python train.py --num_hidden_layers=10 --hidden_size=256 --d_expert=416 --d_shared_expert=0 --moe_layers=[0, 1, 2, 3, 4, 5, 6, 7, 8, 9] --balance_bias=true --init_std_router=0.00949 --norm="rmsnorm" --optimizer="muon_variant" --max_steps=7013 --dataset="wikipedia_en"
Below are experts of layer 7 (counted from 0) of a mixture-of-experts language model. Rows are named router (the router's row for the expert), gate (a neuron's input weights, with its number), up (a neuron's input weights, with its number) and show model dimensions 0-255. Each number is 128 + 24 x the weight over its row's rms, rounded and kept within 0 to 255.
After each expert's rows: a language model's description of what the expert responds to. This comes from a sample of Wikipedia text that the model never trained on.

# expert 21
router [121 132 125 135 121 158 160 149 167 114  87 133 170 105 127 137 155 185  90 105 166 123 131 139  96 106  97 161 156 139 127 111 115  81 110  96 125 185 131 118 121 138 166 125 151 179 147 117 138 110 137 123  93 141 177  70 126 152 142 116 100 164 121 142  89 108 125 143 118  99  83 126 136 106 148  96 120 143 129 132 135  99 167 120 126  73 141 153 138 135 134 120 109 167  91 121 147 116 123 111 196 126 140 155  99 128  90 128 139 139  94 109 157 111 107 157 121  96 116 137 152 153 148 154 130 138 138 139 128 180 119 155 145 113 148 194 129 130 144 134 100 145 102 139 130 133 135 132 124 110 120 114 136 119 110 142  92 131 138 128 166 153 176 128 104 125 161 117 127 142 110  95 114 147 135 133 124 167 100 152 132 158  90 114 134 128 120 108 115 127 131 175 132 146  56  57 106 147 120 114 149 121 135 131 111 131 103 115 153 145 106 145 116 145 128 136 169 135  87 139 150 134 121 106 146 105 135 104 141 129  97 117 151 140 110 104  95 106 130 109 133 103 144 133 158 142 111 173 108 143  99  98 131 187 143  83]
gate0 [106 140 130 135 109 144 154  81 145 104 120  96 117 151 124 155 148 137 111 103 157 105 102 165 119 123 124 127 143 137 134 154 128 125 145 103  94 117 148 137 117 169  97  92  68  81 105 114 127 130 115 114 126 107 154 102 109  78 143 105 126 139 145 102 150 133 109 140 156 102 153 149 120 131 138 174 125  86 143 140 136 155  83 116 139 135 145 137 152 155 157 110 138 127 130 155 104 101 125  96 192  83 115 120 118 160 116  94  93  97 122  83 114 131 106 148 112 132 142 151 177 155 132 114 122 102 156 102 164 125 133 136 180 182 170 118 134 117 149 137 124 135 160 131 141 108 109 113 115 132 175 139 145 147 111 117 131 113 125 146 147 114 138 134 152 135 112 111 127 155 103  68 167 112 177 130 132 127 137 137 146  85 136 108 113 112 165  96 162 144 129  98 108 118 121  94 108  86 131 150 155 201 120  98  99 156 147 138 151  97 172 158 137 129 134 126 109 119 190 160 165 118 120 107 107 126 141 119  80  96 127 158 124  91 138 142  96 125 119 122 139  89 145 138 131 113 124 117 101  98 139 163 151 134 116 176]
up0 [ 95 139 131 147 109 144 152  87 138 139 105  83 117 144  90 141 145 133 108 134 161 124 114 145 128 118 113 123 148 130 120 146 112 141 127  94 104 129 153 159 121 154 101  70 112  93 105 129 150 159 101 107 140 139 120  80 107  99 140 118 125 145 145  70 141 108 120 147 128  73 150 151 107 105 159 144 128 121 156 135 182 142 101 146 127 115 138 120 181 126 154 142 113 113 126 162 114 104 145  91 167  93 138 112 114 159 133 107 113  86 102 105 109 125 123 156 111 126 136 156 175 122 131 151 123  77 125 110 183 140 152 151 129 163 157 122 168 165 178 173 114 149 151 143 114 106 128  93 117 131 150 135 156 133 114  95 127  98 109 110 147 111 149 164 150 115 113 118 119 138  89  69 167 148 148 132 152 134 141 139 158  75 131 104 120 126 164  81 135 178 136 135 112 103 123 110 136  76 143 174 154 187 110 115 121 150 148 136 117 123 141 137 109 100 173 106 110 127 197 167 157 139 128 110 116 128 118  93  93 117 136 148 127 119 134 136 113 102 142 149 135 125 146 135 131 119 131 141 117  97 140 155 161 113 116 124]
Biomedical word pieces

# expert 23
router [119 140 158 161 100 150 121  85 124 113  89 144 165 123 113 147 158 136  96 119 167 122 100 138 105  97 115 127 158 102 125 152 131 137 106 139 135 115 128 131 121 178 145 102 114 119  77 148  90 105  86 155 133 158 163 117 163 155 111 132 148 106 140 155 151 159  92 108 158 109 151 147 143 130  94  89 149 127 114 103 176  84 138 133 185 132 155 136  95 169 147 100 137 119 100 143 198 148  98 144 129 110 103 122  87 152 104 114 143  91  98 113 129 107  80 107  70 142 137 130 123 165 116 114 133 134 125  81 124 151 133 152 152 115 127 119 144 100 134 136  94 144 151 117 135 119 123 127 116 132 125  86 111 139 144 166 101 148 201 117 148 130 131 134 141 156 118 121 118 146 148  87 109 161 141 118 121 115 119 151 128 155 131 115  98 126 145 160  91  97 102 131  94 147  66 142 151 173 112 124 134 128 132 140 123 121 136  78 106 116 133 180 145 117 111 167 133 101 116 159 132 125 133 101 122 122 145 125 146 107  87 120 135 121 156 105 103  70 115 145 121 112 103 103 141 111 124 106 116  97 123 156 173 118 104 143]
gate0 [ 89 126 137 166  92 124 109 114 169 117 162 170  87 130 108  97 168 179 168 153 100 123 142  91 126  77 120 132 156  88 141 143 129 120 137 125 196 124 109 162 145 115 129 135 125 148 125 106 120 101 155 142 126 116 141  94 132  85 130  66 112 143 129  63  96 156  80 134 125 164 112 139 147 121 145 120 127 118 103 138 154 119  97 158 125 103 137 116  70 132 120 135 139 168 108 133 175  99 131 132 134 122 128 171 116 130 128 151 102 139 126 155 119 153 122 130 108 139  84 147 109 130  95 161 140 110 149 100 105 139 102 129 146 146 106 137 146  99 112 108 107 122  98 147 143 112 140 124  97 110 130 135 134 160 162 172 166 138 145 102 113 103 118 145 100  97 156 125 121 134 197 137 130 149  95 105 155 140 130 152  97 122 152 131 141 147 162 101 140  95 106 173  95  93 123 162 145 120 102 112 130 120 153 163 128 119 109 117 100 116 131 138  78 105 100 125 139 125  88 163 129 130 152  99 114 145 149 111 103  85 159 140 128 143 126  95 126 114 135 123 111 159 103 163 102 126 121 132 135 141 174 126 144 138  69 141]
up0 [ 62 160 100 136 123 138 103 104 146 135 155 151 112  99  97  82 141 157 150 135  94 144 130  87 133  65 136 114 144  99 147 158 117 103 140 128 146 111 127 159 136  88 105 145 120 189 146 100 123 110 165 154 113 136 153  94 132 109 118  76 144 161 139  51  88 147 102 149 113 162  92 114 134 115 137 121 152 135 129 125 133  97 101 119 144  95 150 132  75 109 111 117 126 172 127 148 157  91 120 123 112 131 114 139 102 116 135 144 132 137 143 153 134 149 128 145 113 130  91 128 147 136  92 150 145  87 145 114 111 115 117 139 119 167  77 153 124 124 109 111 113  99 109 134 118  78 147  95 112 136 127 115 127 145 149 172 154 154 152 125 122 113 133 118 105  74 160 133 148 130 177 122 111 150  99 105 175 133 150 144 103 138 153 125 127 130 132 128 141  85 123 192 120 112 142 161 149 110  97 126 134 129 148 115 126 108 132 131  94 146 105 136  82 106 107 128 130 165 124 152 134 146 187  97 107 135 111  92 121 101 136 134 130 111 119 126 113 123 159  98 138 159  90 138  96 143 152 115 113 145 170 120 130 150  81 166]
First-name syllables

# expert 8
router [109 127 134 173  97 144 140 119  86 102  81 119 144 135 109 138 127 201  96 140 138 137 123 112 162 118 110 132 178 116  91 108 170 133 109 146 117 117 128 100 156 146 122 142 101 126 115  86 101 129 130 113 127 126 155 118 126 180 128 129 148 143 194 119 118 112 114 138 137 140 127 124 121 175 155 153 150 128 128 143 165 177 124 169 135  84 141 126 120 114 157 138  91  92 127 107 134  99 121 167 132 117 137 109  56 116 123 150 104 106 105 193  80 105 140  95 124 119 143 119 128 163 127 124 111 149 126 115 157 157 159 128 150 123 147 126 151 151 127  95 143 106 153 119 145 103 134 121 105  69 160 121 115 131 114  99 123 166 128 121 134 113 162 147  99 157 125 173 116 151 147 112 117 181 148 108 135 133 103 133 156 158 111  92 118 112 152  98 103 110  86 156 107 146 128  79 128 130 110 155 123 139 128 172 125 121 162 146 133 141  91 121 146 142 118 144 138 157  81 164 119 151 106 117 127 116 108 160 121 105 143 122 158 104 157 110 119 119 140 122 166 118 126 138 140  85 123 148 168  65 115 167 127 147 146 101]
gate0 [121 118 164 113 132 130  86  97  99 137 149 101 110 132 138 129 138 187 144 118 147 128 128 115 150 143  93 135 107 129 147  75 134  97 141 111 121 107 156 126 138 164 151 147 112 143 147 138 133 128 106 132 138 113  67 115  67  63  98 139 128 124 152 105 158 145 140 150  92 118 140 149 109 134 113 127 110 149 101 132 122 133 102  92 163 109 152 119 134 140 146 141 127 117 116 127 123 123 121  84  67 126 113 103 163 148 137 126  71 124 152 128  86 148 148 140 116 104 119 107 107 133 128 142 136 113 148 151 166  85 139 156 149 153 132  98 146  95 102 118 134 143 142 122 169 120 156 124 157 100 117 135  89 122 103 132 194 159  87 162 141  98 106 110 114 149 128  81 169 122 132 146  86 124 148 131 116  95  93 110 130 180 135 112 162 103 138 146 133 150 165 149 126 142  91 139  86 135 103 112 122 136 103 154  69 129 172 104 152 149  67 133 109 155  91 106 116  92 119 121 106 105  95 140 146 145 174 125 145 116 101 115 144 150 114 164 130 135 147 154 107 132 130 132  88 138 120 124 142 100 116 141 137 165  95  98]
up0 [125 116 151 146 143 132 128 106 124 120 140  80 115 150 130 121 147 182 160 135 169 154 139 106 157 135 128 124  90 130 130  91 136 109 137 117 136  76 126 132 149 156 128 169  99 137 155 130 115 155 142 132 125 121  52 123  56  50  91 131 137 125 158 111 153 116 154 135  88 110 158 174 126 140 141 142 101 163  97 129 128 143  98 102 143 114 149 122 145 132 118 146 116 131 116 122 124 141 114  94  90 134 103 117 150 138 142  83  64 126 158 115  99 146 144 116  91 109 102  97 125 143 133 150 130 113 126 115 145  88 124 152 154 126 118 123 115 114 129 131 138 160 153  95 138 162 128 116 157 101 106 139  93 139 117  99 167 138 126 145 116 140 115 130 129 178 142  52 187 133 131 142  97 122 140 109 135 113 134 134  81 153 145 102 142 115 130 151 129 140 126 138 106 117  79 126 103 145 130 133 135 129  94 153 115 143 186 100 139 130  86 150 101 150  83 129 133  83 126 135  89 141 111 129 141 152 173 101 144  96 130  97 148 143 135 114 157 115 136 147 128 166 122 169 104 124 101 117 163 121 107 149 160 129  95 101]
Sentence and heading ends

# expert 32
router [121 154 170 153 184 143 153 125 124 109 137 153 147  80 182 152 157 132 102 151 125 138 120 163 160 118  92 181 132 123 101 140 138 117 113 121 127 137 112  79 120 159 121 148 125 147 139  83 121 127 121 112 141 180 160 124 138  89 125 131 129 136 149 127 124 163 160  94 125 147 129 105  90 124  90 136 131 125  97 154 121 105 152 107 161 107 100 155 120 129 147  88  94 134 124  82 167 162 131 135 125 121 142 111 140 141 141  95 116 113 121 148  90 128 134 145 139 141 137 140 132 116 149 102 106 168 137 145 161 116 138 134 139 126 132 131 118 132 125 124 120 144 144 150 106  69  92 105 111 119  80 129 101 161 118  97 156 142 113 152 168 174 150 152 144 159 126 126 120 129 137 124 140 170 120 136 153 180 128 158 158 119 125  87 107 134  48 160 122 135  99 138 171 173 125 143 136  94 123 133 164 120 104 131  63 106 128 123 105 137 106 132 112 105  73 144 155 130 100 139 130 162 120 113 124 123 150 121 140 106  98 127 114 130 103  89  95 139 149 125 129 110  79  88 102  91 191 143 124 138 110 101 138 146 156 129]
gate0 [130 158  64 137 133  88 146 130 138 101  92  97 132 138 157 117 117 157 103 147 154 125  98 128 152 132 124 121 131 118 141  91  99 139 164 135  91 100 152  82 116 129 163 146 134  93 176 105 120 157 107 101 124 128 152 133 104 160 123 151 126 137 122 100 120 130 149  99 176 160 184 103  95 114 157 127 128 132 198 123 157 117 161  94 109 108 119 126  85 100 126 166 107 143 118  72 113 117 153 142 109 146  90 144 131 105 128 121 122 171 162 138 114 120 133 103 134 150 137 116 117 124 131 119 138 133 127 157 114 114 142 129 135 159 120 136  96 114 156 102 115 142 127 192 141 113  75  92 158 112 114 136 103 129 115 131 117 135 149 181 163 159 127 146 159 131 143 123  93 122 108 133 114 138 130 164 141 109 163  86 132 106 136 141 162 131 125 161 108 147  52 160 163 106 100 132 144 109  85 142 118 111 124 127 145 104  78 167 116 174 137 103 161 127 129 124 127 134 151 122 146 131 122 113  98 122 130 162 137  99 119  80 136 101 143 144  99  99 136 132 166 116 119 156 167 145 109 142 171 136 162 154 155 112 142 136]
up0 [133 141  66 132 146 115  97 114 137 123 108  98 122 131 135 105 107 149 105 113 198 133 120 109 132 126 148 148 118 135 126 129 123 139 137 125 104 126 171 116  94 135 139 139 151 119 152 127 118 138 126 140 162 132 149 118 115 141 109 165 132 145 151 139 153 155 111 115 153 149 187 136 108 121 118 159 113 149 208 118 151 126 153  96 115 122 115 115  33 117 152 162 100 124 127  88 117 104 162 129 109 192 119 160 109  70 106 133 144 141 143 142 112 117 131 152 130 155 135 143 111 101 126 127 118 123 111 170 132 153 140 129 122 156 128 128 112 139 173  90 133 147 123 156 127 108  79 127 107 113 144 122  94 114 122 107 124 176 151 175 161 159 126 140 124 154 127 116 106 123 121 143 117 192 147 158 141  84  99 127 117 113 127 138 155 124 133 146 115 142  76 189 137 108  86 150 116 124 111 163 120 140 108 101 168  93  99 174 110 198 141 129 168 106 129 122  95 154 154 122 114 136 129 134 144  96 114  94 129 121 144  86 136 122 130 129  93 117 150  92 170 112 127 145 127 130 115 130 150 128 139 161 137 121 115 111]
Biography event verbs

# expert 20
router [ 98 199 136 154 139 115 153 130 150  89 113 128 120 132 177 163 136 199  89 172 116 161 119 128 127 120 180 116 144 108 101 118 167 117 145 157 130 154 135 134 143 160 140 107 115 143 119 122 129 118 100  98 133 141 163 147 176 137 126 116 130 118 162  98 116 118 163 156 130 149 143  94 115 148 135 123 150 124 107 143 144  99 144 130 155 121 164 143 178 149 115 133 144 112 108 133 143 138 111 139  99 103 121 118 134 121 142 183 120 107 124 142  84 157 112 150 102 132 115 105  92 130  97 136 109 150 112  96 145 159 149 123 133 102 131 147 151 165 143 121 114 102 147 154 125 140 132 128 112 102 119 134 110 124 180 112 140 148 111  83 150 117 183 201  83 111 130 128 117 117  89 126 101 163 150  98 122  88  90 164 136 126 122 132 135 102 111 112 133 134 124 109 104 156 119  76  97 156  99 129 158 120  81 162 102 120 120 128 134 158 115 120 128 169  98 113 118 116 157 132 109 191  94  95 122 152  97 129 115 124 128 113 161 121 123  67 115  93 131 106 144 116 101 149 106 136 145 117 142 111  87 169 133 119 140 115]
gate0 [124 161 131 105 113 141 128 204 154 148 114 134 121 142 130  96 143 168 150 162 130 116 129 119 155 144 115 124 138 128  96 157 129 156 134 128 101 129  97 145 133  99 189 117  90 145 157  96 123  73 140 148 105 144 108 108 145 117 133  96 144  93 117 146 136 106 122 133 113 100 101 174 114 127 108 123 125 118 131 120 112 162 133 139 125 105 115 135  83 140 121 110 133 137 116 129 127  99 126 132 120 154 112 158 150 132  89 119 126 121 109  58 130 128 152 120 138 145 101 125 148 181 103 110 107 139  97 151 164 189 115 178  98 132 104 161 110 171 130 138 127  97 157 119  71 155  99 119 130 107 177 108 155  59 124 145 105 113 158 156 158 119 126 130 150 113 149 104  86 156  96  90 128 169 153 153 116 135  81 119  80 150  87 127 151 130  99 112 108 143 138 122  96 181 108 148  93 140 138 104 136 103 140  99 147  90  88 142  95 118 133 116 130  84 105 158 148 152 118 165 131 155 135 106 109 128 141 101 158 123 136 111 133 115 104 134 125 116 108 139 138 146 151 120 116 130 113 153 107 124 144 139 142  75 149 148]
up0 [149 139 103  96 114 159 122 184 165 136 149 130 102 153 111 128 163 156 141 116 127 112 137 126 141 144 110 152 158 123  78 151 107 172 148 103 107 171 115 138 137  92 182 134  98 153 114 126  92  90 148 136 104 161 123 125 176 127 131 112 158 124 119 124 120  99 104 139 119 123 109 165 119 149  98 119 140 129 130 112 119 129 130 125 144  88 127 132 101 126 150 106 158 132 110 122 124 140 123 158 114 175 116 152 210 142  71 145 122 121 125  88 123 134 152 139 156 134 116 126 163 177  93 112 119 136 101 116 160 192 113 161 129 133 138 156 129 148 126 101 106 108 135 127  83 134 104 111 140 123 156 118 148 102 126 128 123 138 139 155 138 104 130 122 136 123 117 127 111 125 107 119 121 156 117 148  82 142  65 118 103 149  85 115 206 135 101  77 130 148 141 129 108 171 135 133  93 149 143 112 139 125 123 110 163  95  95 136 115 102 149 114 124  96  75 203 139 174 118 149 120 182 131 130 110 149 147 112 132 122 139 117 150 123  77 137  92 130 100 148 131 144 119 137  93 128 105 140 148 128 122 107 128 106 138 131]
Table cell separators

# expert 12
router [156 159 157 155 115 168 163 149 111 114 173 133 175  55 169 128 145 144 132 129 146 142 105 122 154 111 110 137 143 119 122 121 120 112  97 126 163 168 109 101 106 134 135 149 149  92 111 107 134 156 108 140 132 135 136 105 119 114 122 108 170 134 139 156 133 133 103 128 145 109 147 105 136 127 107  88 123 101  57 162 168 147 136 162 108 120 115 118 136 171 147 122 126 124 122  94 105 119 125 169 163 104 107 105 105  98  94 102 164 110 124 129 130 112 108 133 158 135 130 137  78 150 156 141 101 145 105 133 121 103 136 175 114  95 182 138 129 108 100 139 103 126 127 137 134 119 112 132 131 112  98 130 106  84 160 139 120  93 152 125 134 141 158  98  90 127 101 169 129 125 138 110 126 118 148 125 124 132 144 176 205 157 127  90 143 145 118  86  83  61 114 117 148 127 122 133 112 119 113 165 160  89 111 118 113 125 157  91 149 149 125 167  92 170 114 138 154  96 116 122 147 180 112 129 119 102 122 175 110 107 110 138 146 155 140 101 119 119 115  74 142 127 114 171 144 110 117 139 134 120 111 105 137 117 151 113]
gate0 [135 131 107 107 119 166 116  99 155 111  99 150 138 146 113 108 193 139  84  93 128 105 115 114 106 142 124 111  87 116 152 154 120  97 121 122 115  89  83 106 132  92 135 151 118 160 104 155 138 138 163 132 106 117 154 145 113 148 126 123 125  67 155 136 104 157 115 111  99 106 125 143 119 152  82 111 110 150 130 117 136 133 127 116 191 169 175  95 139 141 135 117 141 131  98  89 141  97 120 136 111 123 108  95 122  86 133 146 125 140 113 141 114 121 114 159 149 115 105 135 142 138 142 115 125  94 134 109 148 142 155 159 132 107 108 133 108 140 125 169 105 124 143 171 110  78 137 138 137 180 137 138 105 105 127 132 109 140 104 146 150 137 140 105 144 110 110 105 110 124 134 171 189 127 141  87 121 173 128 135 127 141 180 164 131 129 134 117  57 118 154 159  75 115  84 108 142 128  93 117 159 128  98 103  99 112 110 108 159 130  92 111 124  75 158 107  96  64  98 157  94 131 130 106  77 113 155 109 137 144 150 145 115 143 139 135  96 110 146 123 109 135 171 123 129 165 143 165 123 125 131 127 151 104 129 135]
up0 [164 113 107 120 117 166 157 119 137  97 128 134 148 106 114 119 192 128  94 108 136 142 127 119  80 111 112  96 107 126 114 159 108 115 103 133 108 100 105 111 128 105  90 122 135 152 105 166 108 107 121 155 131  98 148 124 130 115 130  78 162  81 159 128 141 167 106 128 124 107 128 155  94 154 117  89 122 158 111 120 130 140 126  99 153 147 157  71 154 120 140 118 148 117  82 126 149 114 130 126 121 118  82 113 124 122 128 135 131 127  98 141 136  82 111 150 153 114 111 151 126 152 106 112 127 104 130 115 138 166 119 126 112 123 146 141 116 120 136 169 124  95 148 176 134 110 148 125 135 207 111 128 141 110 121 149 105 120 128 140 138 128 155  87 135 118  99  99 125  92 141 134 176 161 136  82 125 166 106 136  85 149 176 147 106 112 156 122  95 121 139 162 119 147 103 108 109 130 124 135 145 127 139 100 117 133 123 104 165 158  48 118 144  97 129 135 125  76 112 155  69 164 183  77 142 112 148 105 128 106 151 142 135 158 137 131  91 125 141 136 124 139 158  99 131 164 175 137 154 101 114 123 170 143 152 118]
Name-internal syllables

# expert 3
router [136 146 147 180 139 158 154 136 150  88 146 151 170  93 139 121 161 122 125 135 115 146 151  84 104 132 111 143 131 163  92 141 167  97 110 150 164 119 111  99 155 114 136 139 123 147 167 117 123 114  92 114 130 152 163  83 170 146 118 140 185 127 142 135  76 133 155 142 136 155 131 159 145 175  93 162 117 110 135 152 148 119 121 102 151 113 153 119 100 116 119 124  81 136  93 101 147 140 133 163 157 106 166 102 122 181 136 118 112  99 109 108 132 115 118 117 127  94 120 135 133 123 180  94 141 119 123 114 114 144 124 161 185 117 132 155 137 137 117 117 145 124 154 150 123  94 136  79 154 141 123 130  95 124 112 111 133 127  80  98 163 163 128 159 141 159 144 153 105 147  64 118  86 156 140 146 130 162 119 146 145 136 118 118 126 111 136 142 100 143 119 126 142 148 142  94 107 124 112 170 150 112 130 120 108  97 121  94 109 143 133 148 139 127 123 155 110 116  86  90 121 167 130 127 149 107 160 147 118 105  93 150 161 119 121  76  82 108 142 140 172 146 119 171 118  97 183 153 108 132 104 121 111 157 158 125]
gate0 [166 133 121 125 136 136  93 148 110 145 133  96 151 154 130 129 155 124 125 140 137 168 146  89 119 118 130 151 164 143 108 121 128 125 118  97 148 111 163 109 121  79 151 121 138 130 152 128  87 132 130 114 131 137 136 136 176 105 131 110 114  98 131 127 103 133 122 148  73  94 115 154 110 144 120 161 126 117 114  94 119 123 112 147 120 140 153 123 159 109  76  91 124 126  98 154  88 106 164 148 125 129 151 151 112 172 105 111  97 162 131 127 101 125 106 129 109 138 147 152 130 128 136 148 143 144 119 115 166  83 101 167 150 113 107 121 134 119 142 145 114 133 149 178 125 116  84 126 129 184 114 113  79 148 112 116 145  93 141 101 184 191 144 120 121 135 196 152  63 132 104 154  99 123  75 153 110 153  92 126 151 107 180 114 137  93 121 110 106 147 158  97 129 151 139 128 120  81 113  99 138 113 117 145 163 125  98  85 138 113  99 125 132 110  97 125  98 156 128 139 132 119 134  77 159 160 135 146 100 110 114  92 116 111 142 100 129 128 133 120 113 115 125 157 132 114 126 122 197  93 119 136 109  82  84 150]
up0 [141 123 112 153 131 107  81 125 144 154 182 109 141 137 136 130 146 120 115 127 152 178 131 110 137 122 117 139 144 134 143 129 135 132 123  99 155 160 150 111 121  95 126 130 133 111 169 110 130 120 125 124 154 113 126  87 172 130 115 135 125  83 143 135 113 104 110 139 120  98 136 142 137 158 123 170 134  87 118  99 115 136 117 138 144 143 114 115 147 117  80  68  93 113  91 163 132 122 155 134 139 112 140 106  98 166 111  92  99 135 108 106  84 118 107 156 105 129 138 166 107 117 113 137 128 110 158 110 146  95  99 135 117 125 140 106 140 106 112 165 117 110 161 183 137 138  59 125 150 176 110 129  73 116 143 111 142  66 148 131 141 146 135 152 160 127 216 123 101 112 118 145 100 140  88 167 131 147 125 156 145 101 149 123 133  93 110 114  92 125 168 102 138 135 149 122 137 100  97 128 120 137 151 142 131 136 108 107 105 123  72 123 143 113  67 148 114 121 129 125 129 107 126  91 160 181 145 141 112 111 124 110 121 115 159 127 112 147 141 160  87 123 110 132 118 121 124 150 164 100 142 155 100  80  72 163]
Plural noun suffixes

# expert 27
router [116 140 151 107 157 133 121  80  94 143  94 127 146  75 129 118 163 165  96 160 182 133 154 116 140  71 142 105 117 107 113  64 108 118 107 144 115 148 135  90  94 125 123  84 147 143 101 125 142 138 156 105 117 130 142 108 121 161 161  82 152  97 162 129 120 132 127 114 147 102 155 122 122 131 121 103 148 132 109 153 126 130 168 147  95 103 107 110 123 139 163 108 136 142 107 144 122 135  97 108 112 112  88  91 114 111  87 147 145  96 118 112 154 102 126  96 109 106 123 152 106 147 151  99 133  92  91  96 177 100 116 154 177  99 143 122 193 138 151 124 139 155 103 152 160  94 107 131 122 116 129 131 137 159 123  70 115 150 105 141 171 155 160 117  89 165 123 163 131 118 117 143 119  81 179 102 110 171 120 134 153 147 116 102 143 108 136 140 131 121 120 156 121 153  94 115  70  95 107 116 129 140  86 140 130 147 124  89 131 101 143 158 150 139 138 116 122 140 102 150 110 132 105 117  99 107 114 130  87 134 149 159 143 127 133  96  91 140 117 157 137 164 145 126  98 140 129 142 133 108 124 133 132 106 123  95]
gate0 [161 110  87 116 131 149 106 129 169 128 100 139 146 132 115 137 110 108  65 146 121 103 109  93 132 137 117 149 112 204 179 121  84 111 115 132 155 134 107 148  99 144 120 124 124 118 123 129 149 136 127 117 109 129 111 140 148 112 186 142 129 106 154 138 117  71 159 159 141 161 128 138 144 124  93 115 153 156 130 172 121 110 131 166 112  79  97 122 141 123 116 155 116  82 108 172 154 104 134 133 116 123 129 113  97 114 172 118 169 146 153 107 114  99 106 111 126 126 110 141 135 146 108 127 145 195 122 167 134 144 176 109 135 150  99 110 177 172 119 117 129 139 108 156 127  94 134 149 136  99 104 121 129  83 117 143 130 157 167 159 147 105 134 152 141 119 140 141 131 145 135  93 151 139 117  87 133 154 155 150 115 134 120 122 108  97 175 109 143 124 112 141 119 125 174 111 132 164 101 135 134 111 179 114 124 131 147 123 141  93 157 126 145 154  87 133 131 133 139 119 144 146 186 136 109 141 119 138 187 129 150 169 123 133  97 118  73 125 128 119 138 172  90 117 103 109 142 133  95 119 128 147  97 186 117 129]
up0 [159 101 124 145 115 124 126 149 161 127 123 121 139 153 115 114 107  98  62 173 101 112 128  90 133 152 115 127 107 173 143 111 119 151 109 134 177 106 132 155 115 126 125 116 115 112  95 117 135 143  94 110 105 146 118 136 145 149 177 127 117 105 145 126 123 100 164 141 150 141 147 143 170 160 106 110 146 120 131 181 131 131 119 180 105  79 113 154 100 153 120 152 143 101  87 167 137 115 137 146 131 123 122 117 116 128 150  76 165 160 169 131 131 125 123 104 112 135  94 125 154 125 104 125 146 183 130 145 133 151 150 103 137 171 103  98 141 153 137 121 154 122 122 159 143  98 123 148 112  88  93 111 108  67 143 148 142 149 174 125  98  64 121 172 124 110  96 129 142 130 161 118 166 152 144 118 140 154 148 129 129 142 104 132 113  84 151 126 131 126  91 139 106 137 144 107 153 183 122 136 130 112 177 123 132 132 119 140 198 130 163 123 138 176  73 138 148 119 129 144 106 143 151 153 119 133 116 134 194 132 120 155 120 120  97 139  91 114 130 118 134 162  90 119 122 131 121 125  81 124 142 115 107 169 122 111]
Foreign-name letter pieces

# expert 6
router [122 150 137 168 154  93 148 128 124 131  94 128 119 119 128 164 144 147  60 162 158 104  96  96 147  87  87 120 129 111 107  94 105 123 146  73 110 102 114 133 148 153 122 109 175 154 123 102  76 161 120 120 123 125 122 129 142 136 139 129 114 119 129  97 134 140 153  86 146 119 126 134 144 171  99 114 205 144  80 102 156  99  90 159 150 119 125 182 118 147 108 136 119 148  93  75 143 148 122 143 131  74 114 124 124 170 123 109 166 118 105 142 127  98 128 101 118 144  88 137 138 168  99 124 145 137  99 119 108 142 125 154 179  92 123 140 182 176 148 138 136 132 155 157 150  96 157 102 124 132 139 106 131 128 124 156 136 124 112  92 148 125 137 130 112  87 138 107 122  89  96  91 126 153 108 125 140 136 112 136 126 174 127  96 141 131  84 114 145 139 106 156 126 132 104 104  99 132 110 134 118 138  86  96  92 123 121 131 113 165 138 175 145 136 110 126 119  98  96 132 119 106 129 134 107 141 111 152 160 148 119 140 101  93 127 129 155 120 168 123 127  89 145 107  96 137 146 124 179 116 141 141 124 106  86 131]
gate0 [ 77 117 126 132 150  97 145 119 157 109 106 104 161 115 127 105 171 111 110 107  92 125 151 137 130 152 142 122 133 106 111 118 134 125 127 150 100 122 158 169 162 112 125 112 114 125  97 114 138  86 157 125 119 105 151 128 127 137  96 121 108 150 107 119 140 157 163 134 135 138 140 158  97 129 133  84 149 184 134 132 160 121 158 161 129 105 124 137  87 105 130 127 104 138 100 125 141 103 146 131  62 105 116 167 146 132 121 129 100 149 188 163 160 112 116 134 111 154 132 100 107 127 173 122 149 111 118 100 111 141 113 123 166 203 145 138  87 140 132  94 153 122 102 162 138 118 100 123 153 112 114 131 125 154  86 120 167 119 163 133 139 103 126 106 157 168 181 126 155 104 142 144 152 147 179 101 140 141 121 108 137  95 161  82 140 113 162 107 120 161 168 130 132 123  89 152 152 101 106 133 112 117 144  78 155 133 132 153 139  96 158 144  94 121 145  92 113 131 110 147 122 156 117 152 106 142 137 155 109 172 164 175 136 154 117 118 137 113 129 106 117 113 135 168 109  82  89 149  81 134 136 135 147 126 158  94]
up0 [ 74  86 132 136 190 116 157 136 166 124 111 103 149 113 116 110 170 123  98 103 102 112 147 128 128 151 141 104 147 144 132 120 129 112 126 140 113 105 162 163 158 104 136 109 135 140 116 104 124  90 160 131 108  94 120 124 111 130 117 108  86 142 123 116 162 176 149 130 136 137 120 151 111 115 125 131 124 158 100 155 147 109 136 177 128 118 141 143  94 111 153 113 113 165 125 123 113  80 161 163  92  96 107 145 138 133 125 136 111 160 200 156 157 112 122 107  96 150 123 126  97 118 181 130 145 105 112 124 139 160 153 123 141 181 138 144  87 149 135 107 155 117 110 150 149  97 101 154 144  99 123 147 131 118 108 122 150 122 162 121 118  80 131 125 154 156 197 105 159 107 161 133 127 172 164 111 131 127 108 125 124  91 165 113  95 133 136 117 124 139 150 131 112 138  90 133 187  85 107 128 123 137 121  87 138 146 122 150 118  95 165 129 123  98 165  86 101 141 106 131 129 149 146 129 120 129 158 126 138 170 132 135 129 163 123 117 146 116  94 100 119 148 126 145 124 105  73 204  91 134 140 149 139 143 154 119]
Table cell separators